Weights of a small mixture-of-experts language model, trained from scratch on English Wikipedia: 672 squared ReLU neurons an expert.
Below are experts of layer 5 (counted from 0) of a mixture-of-experts language model. Rows are named router (the router's row for the expert), up (a neuron's input weights, with its number), down (a neuron's output weights, with its number) and show model dimensions 0-63. Each number is 128 + 24 x the weight over its row's rms, rounded and kept within 0 to 255. Numbers have three digits each.
After each expert's rows: a language model's description of what the expert responds to; "mostly gets" lists some tokens that are sent to it at least half of the time. This comes from a sample of Wikipedia text that the model never trained on.

# expert 15
router:149101108105083104104095155103132143126126079145109174144099181123120119108120101132153142148131153140108112119165121202145164155106139109116103145124157180136128097116146146124103152124097128
up0:118169073161145121098121126139111101146175136149169157108122113072121157109129176102114158137104140150118129162109138115123109117163128115176110161134130098137134119194123113112121112132130095
down0:157165105099113134121127126163127126100096154119162135177139100139139063104155150126130159143147174141144156157141118125154093173155086114145120129123153139105132090096140120135128148159139156
up1:146148126182117083132132108123129083115114177134198106124165104151146139127104096141104122103122099134141160122091132156176140136134129145123177151132107114148129103133128119163152072138135153
down1:140146116087166136143126117135128142126094106109059144129146105092120132136148097111140100157111095110070099156165104128151098138109136098099161100117181121141115158127106121133071167105128129
up2:153090139141087176107150159119098170132110112081125136171122171110073112153173114131114103123126108108127124163097140122165126139140118152133137132127177096131137097147148127109126113120147111
down2:080114127144155076111099089110139151132119096165148125103163103114102116145128157092136156132150115116094090086100074092093138119140136119087116124120138122117170153154125155132093147125121147
up3:185154172160182135124141124126153149106139116134152134122098125107131129120084158129148104118150151139147151100071130131132142107146157128118135113146130112147131118142113108129162118151141109
down3:150101114114104109185154127185122127127110120097127118089105152145154115140138124106134168117134089116119171150138176092094107124134145106182081114125087115132127145136136126094109143111119081
up4:140124054122136088147092115120160110132175139127105123135096138164110142183142102149158103103131158119123167143139157140148137143148125121155115111132112133053138140171080109147119135143118157
down4:108091178101125106090126113105116093086146154152110121092141095134154125144150165134098151129120130117155078130120121110104135172107096120119132141148134187172155124116120126120116102108106139
up5:123149135172111121109120085110115123125102111126137143081153104079151097132157141124130151141142087094121101170102110108130132063168085172110137106125121121124123157124115152140126083115154098
down5:133099120119156101136128130158143099119121101115073106134135129109145146113148117094122138182179050140120099144111147108104100122090073148115142104135164130176174145103064127118152134140120092
up6:140159132159120126131151066103115122113121121115173116069085136149111115097140118146118128184114106132125109140097108135123112122126159169118074131139133143140147124160127116132144096105158148
down6:140074137128113125108149145120156115143146124135136153179140142103134102166125110117096132140157172167148156112141085095109119131126108133134142139140098158128078206140127088094150132146129147
up7:107142119164153146120132101124132122140150170154152145052139103106120122153119168108116095134109163110114151140117110121153090083127133151139140107171148072103131163173090105141141110099112136
down7:131118117141114135138079131102121122098125166123125086159098116114137076105139073121107155135147125113127149089127143127147134092117135128154159126137108117128149091138129125150114157123162130
up8:140124102124125114159153132172175138130110164115098123122139119141131092169114133159151115113136154156090104109134113099126115106163103131093107112139116141127100125088097110126127162108087109
down8:189113142120128112106136136107124108096121122133099095129135132103132151123149122113142162120121099128165146093100156110140084082095134119143139120112125108111131130199136126123143153128132132
up9:165090142126158135178073135135112103122144134137116101140132145098155125154096120102066145125118135137146168096156115139135092124119102099122130154139088136088107137131084129129124137123121124
down9:089139114092168099121115106149146106110091168128140177153129104153151155128138145118113123092132167112128132154170116129120141102100206129131134099165124130093159183105081137108054118150151132
up10:141078131119126118124101087125114138138105109122146116098092128128160146136133126122121138161075100130126113157089122102121138087122150153098110133087131134099086104129130116106138144125109117
down10:120123129094116139118126142102172087113137125109102096127189140114145111098152126091126142108174128129110113141148121144070115138115120122127100124111121115159134174135160138113103158138152092
It responds to: Infobox field labels. Labels and role nouns in sports and biography infoboxes, such as goalscorer, footballer, Died, Released, runners-up, plus coordinate symbols and stat-table cells.
mostly gets: " UTC", "present", " Released", " politician", " footballer", " Website"

# expert 11
router:167108118131108130112140155109109100103143133084104105134127105101097091154144089146152147167146106125102106123131152135108141104090152115095170088121143147111134090150136144159058133141142118
up0:132126143120168133172111103096129111128118083129155157135171120146099130139154115133155174149053105105128127106127109162127146156148112138155124137117104117169130099132106091109111133165142082
down0:147098128103105125144117133123129168141123132156102130134097143103098118150083127123073134121118095147159115120153128110135169126131083123118109127140189130102136128103106112189113100109123175
up1:117088133135134132183146085166135118131149161109134091100138099116141134167116132123143124101107091114103094149112143123134153097186134181128080139134128130146070150111142085098159139086075154
down1:117111126155090138082134109106151130109117085126142164163130102187146110086129142123121137135111180126149179130134114149152108127100133092142122092135129128135172103154131136119132129164141117
up2:173125170120134133111144096129098153120108109141125111133181107178108121121133129139152090154141130125134087136111133117101136137151143123164145123109157116108117143162146108139145105183121161
down2:103090106098080165138144126126092106122133128117109126118075167112138106098146127126139143144116133141168140137143112094140113137166131101149135151121133151091065124110089148082093137106114102
up3:135102124116121136091110120087155155123113158115149160169141152150129107155167151108125141123113137144149161133113130116145142135099120144204090098072113110143111121182129143147093102139163164
down3:116114107134091106105145135102092094095157151128113114116099139122102140087096148128075113139099131125149157101124145145102158114099108126096111136159124113113117138093125127124153131099084131
up4:117139135096155124116108164145130116182139139096129180132122077139147151162135194095147111104167164088099177133124141136137138098135160101182078127118161136121095177154104121102100128138097107
down4:145131150167144185219105149094161091166076078147125162144137104086154132119121134099111119118115131137138098130160124132147140134142132091090127127126133135087127088113116088120153169122122110
up5:124130139126170140121127079151147118152112103129150118093155123168138132116117126122129114134130141159112076150152094116131144140121126103123138103146135082083131142111107120126154139110153133
down5:162119094105124157111135117148136141165144115130083175115129144122147073128157154125157100118142093102160162163108152128102150140146118177161113145133101162169102117094113133135139113167107125
up6:135094072107137129140139152172185126122112112160083169154149147096152142150101095082111108164143143125132096124128113136101126138145122107141093121128130126135098122125098132156152156155162133
down6:155150126142095127108073135119088129152126144136140087095092115118130098135124136140141161074111101101143093154155145071158114127161094148118132067098124143131165146157150134130089119104083101
up7:127109127135124139136109124132157107129108136102171087160123161108117111158132130113066104066103127112164120101119129112104085139112106078169147137082088075138146142127136146103140143129153116
down7:138123086092147136126157072080117137118128118127139162144139125130153169092084119135119163150128122151099134149058164116148128110120184144110069126155118101141174149110121121122116122110132138
up8:106090148121113042145153109117171148138134133102098161170140201125156076104163170145093149120042152091155076174135152172138126090137110096135121139140147143117144131133159133104133151116127120
down8:117125155183124140152145117102094136119140116158156170106147154138137109135085124136139089116147153141149114100134113152082164142143127177125070154135172075107121121117112138122167138144129174
up9:165097124126140092143128141151105098122146125113140153171104137122116139164116107148115167129132125134167150080134128128125158138161119105087087113099088131140102155148122088104155105142148180
down9:110079194138131135094139134110111111141117137132113088075132110219134101145167134132123133136101135166062127142132148128099149135156145130106117129125116124094137146154111124078106153173116086
up10:130066121124153139124144099118144114122106131128097125089180158143129126094134100155130085132106127141159113113082129139127137121137123163137119123112113125137140167119109157076084097126143057
down10:125177120142126102127077131094095116107118141142108133132114133110098130130086142149089165109128104125149170100147128109138145117098097108124129134160128126109099135112152110120112143131132156
It responds to: Word-final suffixes. Closing pieces of longer words, such as -ing, -ance, -ate, -ity, and general verbs and adjectives like related, support, medical, in running prose.
mostly gets: " related", " responsible", "izing", " create", " medical", " meet"

# expert 7
router:138132158108127110138137145105133117089109133091143156137183110138112111077141086100117161176087140089127133105211079138170112151117156174078125145105187130125137140138119106085132160133090099
up0:085119121148105156123131115116110105142130112098132127070100083110099160153101137135149131115095094163139131109104116141117109156113143134115122130155126121146126132134138132180095129170138149
down0:150125094125206113171151131110149117099117147103136087119118111156160105116103086149103137128109157114132126139102122156140119147119157163094175111140140149144134082096146111122123095145155131
up1:130088141150144156155114081121160095167129101157085124135122161119140124105089111144119112098113101130134104118128139125114102113114109125113114143138122126101129143147127125141135137185125125
down1:112125100121100085093141168087090146138126177128145128109151139117094117136126117102123130157111108162112136127116131125162169107163146177098186109125128189146133132083149141101145138114132110
up2:171081126114155121135111115118128127149135119118150132181132103104123112188123119138136150122202122165122094096127109130120155111161124146103118149091117144158130142120092113098107125155096058
down2:126151119143100159132131131121150118097109135119154109094084169124122138106122187113127148100062136080166109173117125126122161149084085163098144075146138154067138092146141141131137178106115146
up3:163134133137124137147125149136092127166184103127110135102126096091109128121134132103139103143157087119103124172110112163122135149188129099111127159171117122119133139153079149150126123166104117
down3:090124102123131125176149137127134119143126125150177136124098099171132127112110144147071128144127138080126121112101148115150096082134125152095160123137140141170108102132181107116136141113150111
up4:128161138183159104105130060117133135186139157111142160167133113139140106115132132118144151147075137133117141130159055119161127125164122143141111122104141074062101168145086136129107139124167111
down4:105107172132138136139119164086138089130144065120123113106121091100112125121133132104149155086078130134104108132135163129142143109114123127149171168095156088119139149149177135125101106161126135
up5:146089100143141123162112123088108114114135130115148115131132151119137098166155116140089110092161154159135153099132133157119120089117090194147142094115130153137150140165099146132162097125180174
down5:130095142129137100116133104141090131119156165127106104126097134162100136133098074131139145141098109181115135081141101164137174105135162149096158124149171132137146104092177113156162067121137134
up6:115153140128109152139154137136148093095154077140136131161140156123143117121087140141122141133131123084122124140111163143120143127112153118107098116125104164119121136153093105177136136138118144
down6:154085109118152112120125131095082169141139167106148116094113121149144137157122137107119077115112143148122144068106093103134117125128114163184144140118146133165114137112145126089097113116124190
up7:095158052129102140129149125120108119140150132149126090101134125099104102130096112141107118077135114129157057122116109125134119123118115108111121147141127150142143091102151107147108115183159166
down7:108126132163146115113132105135124144146141105131113105134097127130090124131157065138096121137097147122151180104122074116153134145152102157169138130128075156152091127125144148123093162138112115
up8:117182135141157145093136114143138158129149107136123161097127138127115114126107137094142145128077127105125112163131087101141185152159139168103095163095119122092158103147088089130144133099142124
down8:144065124116107150161148158133127136134101135122098183157153124109185138128130108114126137106147128141141138096103149168128144123140120143169142118136139092112134108122110162108117122111106062
up9:169109131111109082171164131079115085115143129126106113113106168170136103124098158084158133164089138146076151124134112122117181106170099106112125136113139129109095119135147137089163111080099124
down9:114138142126137126078146141152103173103135112091135162128127122144148144132117153145110125130171139146112165109123138112131073105149116128168140128127123099155149119153133138132148157121132115
up10:150149104157109126109140128116127146096134135107088160117151116124108105123104094142137137127167170113131068174131117112116134140153153130132065190122129123103137126148137100122109074159143134
down10:171181163104125112128150127114117113096142114128088116169170124116123161126131094106133127134124152118159144143137124132138094110120102123119156129128142119152116141102147152153107134176143191
It responds to: Nouns after determiners. Common nouns right after the, a or his, often followed by of, such as father, album, city, role, closure.
mostly gets: " father", " song", " mother", " city", " voyage", " family"

# expert 13
router:116144161161126168121115119150077132084144106154115083102117125144098157130103132143128132125137136155125098043123156106122137156087103140135157085171151134134170088099148108179143104110141129
up0:116116132126198158156123105134134141156139157151136156115160117123209137182133152122086121134109125133122129150129138117130132148134176146121096152157146155194072120096112101082128171124111094
down0:173138129170117141122119139118104133185142114158161092110138167169094163118130134142172137104122137178155186112155109167144083111117113126136150169079152120108169126119136168119145113140109130
up1:111112142125141137135113133137122105121164125142133122134125092110097109121134135157073116112162120111118073120202092102114076096160110106112109130088099097106120116166090115102127102097151134
down1:135111126139149132152186173113069103112151122117140066109146100133137132155133139137147151173123145128132106101123116139129101124170154075135124177151130115109140071133137141135113139133161120
up2:121152135134102090105151123111102129117136158127129133141159158115107108106172101137104120135098155131111133130131164123172041134142173129117139142117137150152129128149120130098083103127137183
down2:113120117171082118094099130129164112182106140163133158104136133115174153142093106146130141128101117119137144129128129095113195192153130120141152097093124135150105153149165129147110124128153131
up3:116118081140136141120114139114107180128138159141135122120109118104143136147115076163176094086090144136158145110147142132146153166109120194144079121135103126100117140147143108095152176115153152
down3:127130103120123111090132136120145095131128114127097120143109132134111149140124169136144149137129085121126142143145128084071123114134160077154145125124145123167202147157138112120108098090146140
up4:123090097120123123161122105157111171128161145157176138119097143054117163143136078111137139163097117100123125140117136149146112152156153133129115083103109114097141143122124144118157076148116102
down4:141137133154104129108139162114114110122116143091145119146107154135180078127134154159140146136166155109168178134168118095122103157076142112096117121144136139132098120163148086107140135086179116
up5:134150120150105103086149113122120165167144148131172128114073116148156157112119134146135133128077135113195159111115121153090143135144133162140106129125106123103132122140122141140141125128147148
down5:198159106137101105162145103106115094142144122149102126124144136130114193131154117142103101120117139128127133084167107129152134111137128117117132164141126176107118153129085137136127168111125159
up6:097081111108132127174161118161175137146087201146132101115160136091161150163119118077183085127128120135129131109110144179145121153143143117128141146140126107121071150166154121123103160118117148
down6:087128093170135137148132145101113120127121162133149179153151133136130096165141109159118142177118123143102139118111098143156147144136113108141138165119186094132122116131125141138109150146118147
up7:112072138103131107094122104117133106112126129108125162125121141133121098117155185159153109142105121170153098138129113111130123101111135112156092101105121048105117156136123161124134139098130128
down7:138161112088178173118090116155128101104109138133123130156147140134095155131102131112112075093160078073148122132114098172137151137120100142115144126142071170135099154107127088156113133152091138
up8:149083133131148134137126127156140136121125150111147185130127114073132134116111115136127164151046119108142140113090127130102069111138175124141129118120166132121115130125120158087127129120132111
down8:140091139158116137103145119174138124147165136122127129115123133095135122191150113117147081134111143102045173152122159114119165117124144088142145151142116121148142087139120121121133145153142109
up9:136107114137133090135129099140110126129116117159159131107139101095124158173153122110115095140158169167151155119107117121051119134134131119141134131097133124093100122133135159113169090115108148
down9:141190128140173115128100138113128160095118105093114123136123135140112095118144144147121134121139117084090125141122131117149147112095149123104144081123140119176197179130142144123103149124159075
up10:144130143093161134136152099123096116175149152152132122151136163120161144159099133105168092117109104110180134139165139172083142145140147135159133138092090110130144128119116128112158155150106122
down10:120131097118129102127174112181107122122095163130176088131139062128167148111133144105159140095096147160148096104135090146115143135139157114144104147129123161135105126125080146116126132139073162
It responds to: Conjunctions and clause links. Clause and list connectors like and, but, when, until, although, and commas between clauses, including not only… but also constructions.
mostly gets: " until", " but", " where", " when", " whom", " and"

# expert 4
router:174137142120155152152080110134150147110116104147147115145089113075139165201106152067128078116131154144144134102129176112119125144156121124108133140117102151156109106128110100129110177112149102
up0:147105124143139134087125136089126130144094131141127109103102148143123119125122117093139085151110166110103162121121134166101144132100121126141151115113114138127133129217057121119165120095118162
down0:142139137144129155166140129170139095092108117164123145122136132160132128126152148129135131129145135110118124147156129117106086100132162131145102133141127159146104133119094124146132191122132111
up1:144105146091134132176112143125151151124174138139120144103107128133116115164106126151119126119182167129103077116121095130114083123184078152124124137073110125106097126117141138115083139145174129
down1:116139130116131134136163185153099111120152133134160094159125148145116138150103136075127104136110113136132144123142125149123131144143129129136117120164122148121097143116092118130131121157125164
up2:126132128107192123112094139133126104162167193147122104098148145086108082104144118111083130139130113137101175122118120135137073142083087103082122114120107124138127135137128098151120119156139110
down2:111127127142119141132171099162139188087111100114121175134128175149133135125137156144175138113136144117139076136114116129164166136161167153103110114113102099074147110138155116122152120127102157
up3:140117144128150091177109093136144173130160185090145139101113138133119136141149100113108098124120178102149078165107165108156140099162110141110105140104140102137109143117112112109134120146098134
down3:191115118108088130105117132110145124106064151123120100131144143170138165152146138121120135125137127139125141080133141126126136140105155139119143104106103136104125143126171086148125140127178161
up4:125110124084181123118141137131131144136117123101108127128166146191167118125121157125136128171068123142146128123158137143063134130098122122204154081159115116095142156117137126147105098137135102
down4:080150100139128144132123080128135117160152174128122121155126125115118152114128153137123155121116104125116144171096127107111189135185144116097131160104093138130125101142181112124191094083140138
up5:115152132155118124118098150144164110150132161142090147124099172163101136146106126142151106177128134110146154130156136172080120139140153136142169132154112154129125142168094107104156142132123117
down5:137131135079111138129154118134106110120153125116088108130129092122166097136108138103136178137117138104137125164094115095151139134168144158113101115115099144117119160088100158140073127112138147
up6:123129136069164104159148123121135099119097106092115168133143145132137133128120106126113147132136147129103096115099111140088109111158113111110134136167118151106110137110119123134095099173147139
down6:099161132109124115120101116156119116131126161140143139156091135108118133118132122093141157140099088084089143130083140126101111108090089141109130163139158182124109132113084114162106113162111128
up7:136118125112112114095113126113133148147093113115109135135134134097150101131141133092128166155170139139132160120116083117162112160106151136074101126162153147114086136127145163085129098130105139
down7:064151140129150150137110098118126135114132111131147106082090101151105129108155142165153102129111128138119114098172174130128136085126174127126137159132144125105132125138115119137133176117117110
up8:133154132131108112151111142154142175121127132106121169127077069163113133150102125109146123145111144123138130084131112129116160108160181132141139115130108135100061126136070101111101117119123086
down8:101133132114116111138148122128131124163162129150099162104121152108135096068135189148108131110135115137142136186121114105127172133160149128118120150144112113155126147152144140115161109136154096
up9:136141158105120098155077149134154066141132127114124195159130102126098150127134094086117136129096135118163148133097124122099159057187127165132068139086135093116098129164158173091143140127119151
down9:125123157134147142153106122144165123114075078111132137141112161082117157145098118099131108132111117101152155130117130136144156140101148133116116142138158118149120108093098135123075127166146160
up10:064136095158196119122072164177156116122083142156137127145160139124160161097098113185140147134133133098151141131156114146114090123093104160156097141151123130142093174138121140145139161130077099
down10:127129119161114093155137144117129148112155110141097117123088138176107079152120123111165103140127147098170120094082127110097136099161120108106165124129132116126124147104138139134134120147149145
It responds to: Taxonomy infobox structure. Spaces, line breaks, hyphens, equals signs and words like of in taxonomy lists and infoboxes, e.g. "Order:", "Species of spider".
mostly gets: " \\", "www", " Full", " =", " Phyl", " ×"

# expert 10
router:110169115137122123141112141128127149099147112144137145121133160142095152164116128161158135135161094145097136126118126140142145121151158098155153161129116095080123124132069117132135136122125085
up0:135132110124139119106114073083092127112106152124128113109160128157125148141125157110109084108128094125143136098135127134138107131121103125131130123138102121116168180097126139121136149139152136
down0:098138146120149101145133102093149110122159148130116150160140108128101107107138096133160175148113129153137129125116130104127074115147138140104119106103172149114073116114141086146144115127143136
up1:105100158137150115131174116172172142136159130110080114152151119072155127114120143150099137163118101078123124126170127134143139138147129115146108099109116094132119131166098176092119124127117135
down1:157119106113125177068145125152107160144155146107143143155161138164106127132130129107108152148136123151106112102080102134149126125135132146130133212148127140100122107087161145164120135129109147
up2:119137148134163125132146127097115133211155168104093086141127128161138108146118138115111119133155111166140105121176107112128138148103129106124158147103105102112174138136142155128118116130107141
down2:126087152178138117144155181147199099083075074151104131136156133111139161155110139098150150148139122117099134136142103139140170145128127110080090128128114140115157082115110124127139105119128118
up3:111130124167117094121154147137183125122097141147148133134106139137143134079152132103126093161129101173149061124139136179141122144118122151187127099120134132120122112153122152109091103147124091
down3:122108141128143136127101090092163096116165134171124115075099126120124116110081146144124124083092141126091167103103119089154125135170139136107159132141138138162127142146137143130096123149129169
up4:152132129122158119172123132100121132104099145110135121141130143124156063126103129091165124094155140137182090153126114093126135119145181119168135110165101088090124163162129070115157151103124157
down4:120130104144073113118146145105165109167104139136094125158151174128119193089106114144137157170168164130120095085138163118144133114124121114132154177130161144137125141086106152121134108153113114
up5:137136089118098123146147133153117177127118114133151142154139133093114132122125127110103127156090130108153134124117134131129127150085117106119118123130122082106156126144160116140125137119123120
down5:150134158098196129114115135132152130122115133157105103094100106146146141108106102095111148114205142124119130129159114172118147078080140138155107142083134175135103105120112119136096144164169119
up6:151144104191110148116100095143151109113159101124091152166130127108159140061124102154092153139101119139121126148106103144121132110132101181112130140124141149155093113108137142132106144142125151
down6:108155140143135088122159136126112125137143145183121140088144115114089091136165127125142143122130083158137153109139115118127128138156118120100183128159098122151142138121102122140141124128114100
up7:122127112098093128123126110155098134108169115111150145112126124100150127122120169132125087144150130125114133131092094135143135124153097140146139118116111088097154101145146140154136111111139179
down7:107092121093112111160109089153117148171148126129123091141140154114143170122116124150156104122120114163131119104090133157135097102128106118132102089103107152145135128116081120102183161128082103
up8:162109134147130116149095125174141142119150141137146114112149089159134140113168137116116105136129107166113151127085133153130143106165125109155140132139143096144061132084124099154133158141133155
down8:117174120131112133147139126124121171131129123110079130133181094139094147119144134106108135152130110189165116081135138124153131149183143109118138160106121095150142160135121161098125141098140148
up9:147086077083108083162091172094098124103079107129125127154170135117137117127144099122081097142141132123105103196134151188123133117141154124125134129096142135092141145130131192121126164140167162
down9:138108132123090122115139119153130125137143168148089138134094132148158137103125150157120130130182135097147146173084108119135131109137092161142123156135127150147146165144110104158113155136150098
up10:091129134128098116154155071142103140131152128091162140100111107138124144068134133144154119081123151120091108134176118171135122102139146115151101112114102129090100127119107148091087130163099131
down10:111101133154088129098112170110112129120130145132148100120147104080092170148117155097144124139142150152137161129140162122145099144106122117084125100129149176131127130179172111130099136120135115
It responds to: Foreign-name letter fragments. Single letters, accented characters and capital abbreviations inside foreign names and acronyms, e.g. Pí-sek, Sig-ma, Na-pole-on, PS, CP.
mostly gets: "ó", "PS", "SA", "CP", "AF", "AR"

# expert 5
router:122152115120085124096142085133111105191141094135103153081106142160095157135148128174128119128162139104109082190107105092137129141119148124133119151144096079151176114151143090138112091160117162
up0:126110162110155141127120122123167156121100133080159120097118127124140120092113090138144147106121166131116093161132133151151142114155148121139129149119113119141097115130099135098124149130161151
down0:143146143129132158138168118137116130155123113132127149169128140107166052093137149134114109139111128170105149156106104141142092081124134178149136112114137147134152130124147173102121140152098162
up1:173103110163082094145104168130103197111167089158143180171138100132134115143148134119103146078133172096119119107129128162122117099139116139116131136108081139111093134157122119141141138147115102
down1:151149149101148093129121071118102142139141137092086131101137137134103176083118099109128104124140093157131111140101123116126109195119114136120090139150103132110104116135141163098132169117128118
up2:115118090141154103176139150175117171144179132113113146119111144123104100110143139146115160123143109135097161146113152092066108120127107091112144102130139093120137133133117121141164124151102139
down2:140132109090103144090152136133126139120140128172131180129120138081133112116109137106107130117113112114151125119114185113149141151118064151145078179143147111113112147103140134138116125081098108
up3:141106149139139114123101100119156201166118132153154129134099127154142132096092153137155117144113147155141116084139106160077133106117162150153123167069154120123118135137146126149089131143147115
down3:156131165141106103156133154143101129113078145088109144099103112136091123144120219112092135182136104195089085126132152107095134116123135125110098124115181154157128150156149139088121078146171154
up4:109107144114095124132114135132130151152105127104127142154111141133151100092096121110149123102112161136147103056115115165144108149158125138130124143087155163124091143123152155138090132162131111
down4:126162103114119121124157118127132143142105145089133153109111088141156141159179163097111091140117107141107144146131109122112102126161125119160169111119142132163152114131120140103124123099099134
up5:142146141137144141099111123167116157153152154134106149124104144132154094152106101079139117159039138137120152108137141128130104132159138116162136131127141087100118175178128130145155112100113133
down5:104147118184116131144170084145126112145169133150160125136151141178134103127147120136126144126098142109119130160113139080125128154125148120107183137176154118159133128107173149130133154135136122
up6:098127099100101140122117123146129096154146138112172147163140144129111098135142124120103157118133134105145114144107108114115079128158119125108148186120123127154132106149142145137116106172128122
down6:130136098111156190141124142144148154107105184143133070128143104149174128174102126102116137102114119145100148146131141110122146168144132114130070079117129123119149143134143099114149155127149085
up7:155116123145123125148087139111133153146162138084140127106113137118115121148105149116115128117135145114146091075182124138134129126173120135190099106142149142143118135151118149159134136085157122
down7:082139139125144133156145133151132087114146157156154138108110143090188176111118165141124135100122095108186138163121086122118091155165131099097098129143114100123128133114141100134117128150084137
up8:128133139136147119164120107137112186112110126138156169107126128147121158169130171148121146139130172116129100152162133099125148117207141116126071107089156132129086123155023114120113148149168131
down8:148141091126137165130097140123162076126123104142122134114094146135136086141151162112119119106122166147175168112156134126116102150115142105129144142150108099120131136112153132119148168137165092
up9:142133174128124102090132157147122073109101131103156117162128124111145162116137137146114129110152151171189120106121134135127100152135099155094098120065127158131116177161136115139136127112102105
down9:150106135141132116137083134093095159144134141139140130092103117080174133095147112121166159121106178090143136118131120194156149160143108146089119087085116177111162131128112113136135163149114128
up10:077043142158174091136105118146118148133147161122139162147106119124116140087161157103137153131100151129141082131139135128143077111129137091129145130104106067091137133177128176147158067122158143
down10:109155114096162126148162101118138122124118135171122131150096123106133113164108137089145117100120171117144131087136131119121119102094152168128145160138152184130079145123125149093117097112160093
It responds to: Dates and apostrophes. Month names, leading digits of days and years, spaces before numbers in dates, and possessive or name apostrophes like Dec's, O'Neill.
mostly gets: " February", "'", "’", " December", " January", " September"

# expert 0
router:127121139138128087161197092169179130134127145110135092107168132162160113116096143107123157138094121107124124147143136103129147124148166142162110084149096107087094136134152130147125138113158119
up0:103110128163163109122147087109156135123090138169125134139147073120138152122150140120073152130094162119106148134097104136102150125167138133127123147086127131115127159158120116133121124114146069
down0:164135147110112132128126132141126112144162130069118138080141143093132147168127100115169106090155148136146141133155172148160127137146153127162123107152174135167156073143146157161160126125103137
up1:146132111146137108143134157125138154132106174159157166142107112150136111111162138101132085182132096120128128096148102123132137131138145161161103138093111126123121109139075093132133108102141139
down1:108134104110077173108110147146135157124121105100090105115140145125147136100118079113161138158125131131145110143143140145085162102134125116152154160130161173135149074155159144180123159158121127
up2:117114139129144127118139126146156133145125130121112107101158112135083108151145116117063163127162126139093103153130100193142121127155109113108123095107108121116178178156076128130137088130109148
down2:108162108153125130146105135083080135158089135118126105112141146134157140162104135130122104089133134152164094087089135134144140157120118152112136112076164114119139114091184148107165121110124116
up3:095121062113141149134107152130140085133143134100095143117151118106121132152133114086141075119124154111158115167081134141132137136120144082137089152131116085145122124129147146093176085139148115
down3:129158124135126081127118186139136114128133144075138158122076172146090149139093135129144093136156122117152171105117132084124130148113114118112092134133149117118116137108098175167152136138192142
up4:141099138105149098157137148148096144179098139120125113144110117150163120151093157145116090143165149153118123142124099105124125085158102123150139094139129140139140148139129102111152116165148126
down4:179133118105133142109148109174117150087126132087115136187124141135130140102163097100116189125102128116171132131126145129135154129116132108132131124137097112118104122162088148165088148131091101
up5:145134094178124129151132085169101100141107142137165157142131109113118189150134156138132151133180115133066082144131155136123100086113103162165144159117118125117130119169135152104141132170091140
down5:097149129093115115161119142103115112120118138119088136126120147126118095073125076142151128119154148111121177078146120121111131137140140144161132132125152148120157094131166134128087070110155133
up6:101180090090092140117130129120127148092131163156123128099128117126118160111129096170140123125114140118136070128152121135154117099118127156144114151132107131086103118144152196152145060131140117
down6:128139162146121097130169142115122126097131103114156148118096121149135158127122141109108130130101106160118136120071134156143152143138143083123111119134116142119113167104138117086139158142111106
up7:113098116130114129108164119087129097123132131130118079154114119138154114132137122147081138110111149137134099130110079122129106117118093158114135083092101139113160160113125127086127124131125114
down7:154123123114124117095084121120139113178143118147115128162147130122121114131145142109098119102112104136107098164127151119115091173117160150145142125083154087085148127095146144149163122114103136
up8:122105098170115101162119110096125121096112130120117153092128118089118115172166133160122107118153148126125119152094140123117138159117143162135138158139151110148128118130126092108143096092122168
down8:164141192086115086146122121161131122179099143134118156139135118117090136105140102118136111158122152092143116112181135126151136094104096144122141181122157168176124093149156129159166091137132128
up9:125118105118147071107136115136077113129152128150175170145121125130154131152151124122123120117109120111141164128137136130118106110171161083123106138126118090125085109164138114148080124134124095
down9:150118165170081140122139155103124096122092133152102124082164140079136118130158164159165110144130142132086134129138143109105176126109098127084128105131143145097136108108151137137156132138091140
up10:158144137122110126136107144096091119134067104157114131121127141129166141142140136113111117110096129146118118076116155159148089112107091142148128108142134138095160143135121083077126085165131194
down10:140138121129151141130113116122159092170139130117153122094144118122151109153109140139138104110120091087153112095147119155112124168108143149128114159095097126132102094106138128097154131071160153
It responds to: Personal name pieces. Given names and surname fragments of people, e.g. John, George, -son, -ley, often mid-word in names like Ly-son-s.
mostly gets: " John", " George", " Robert", " David", " James", " William"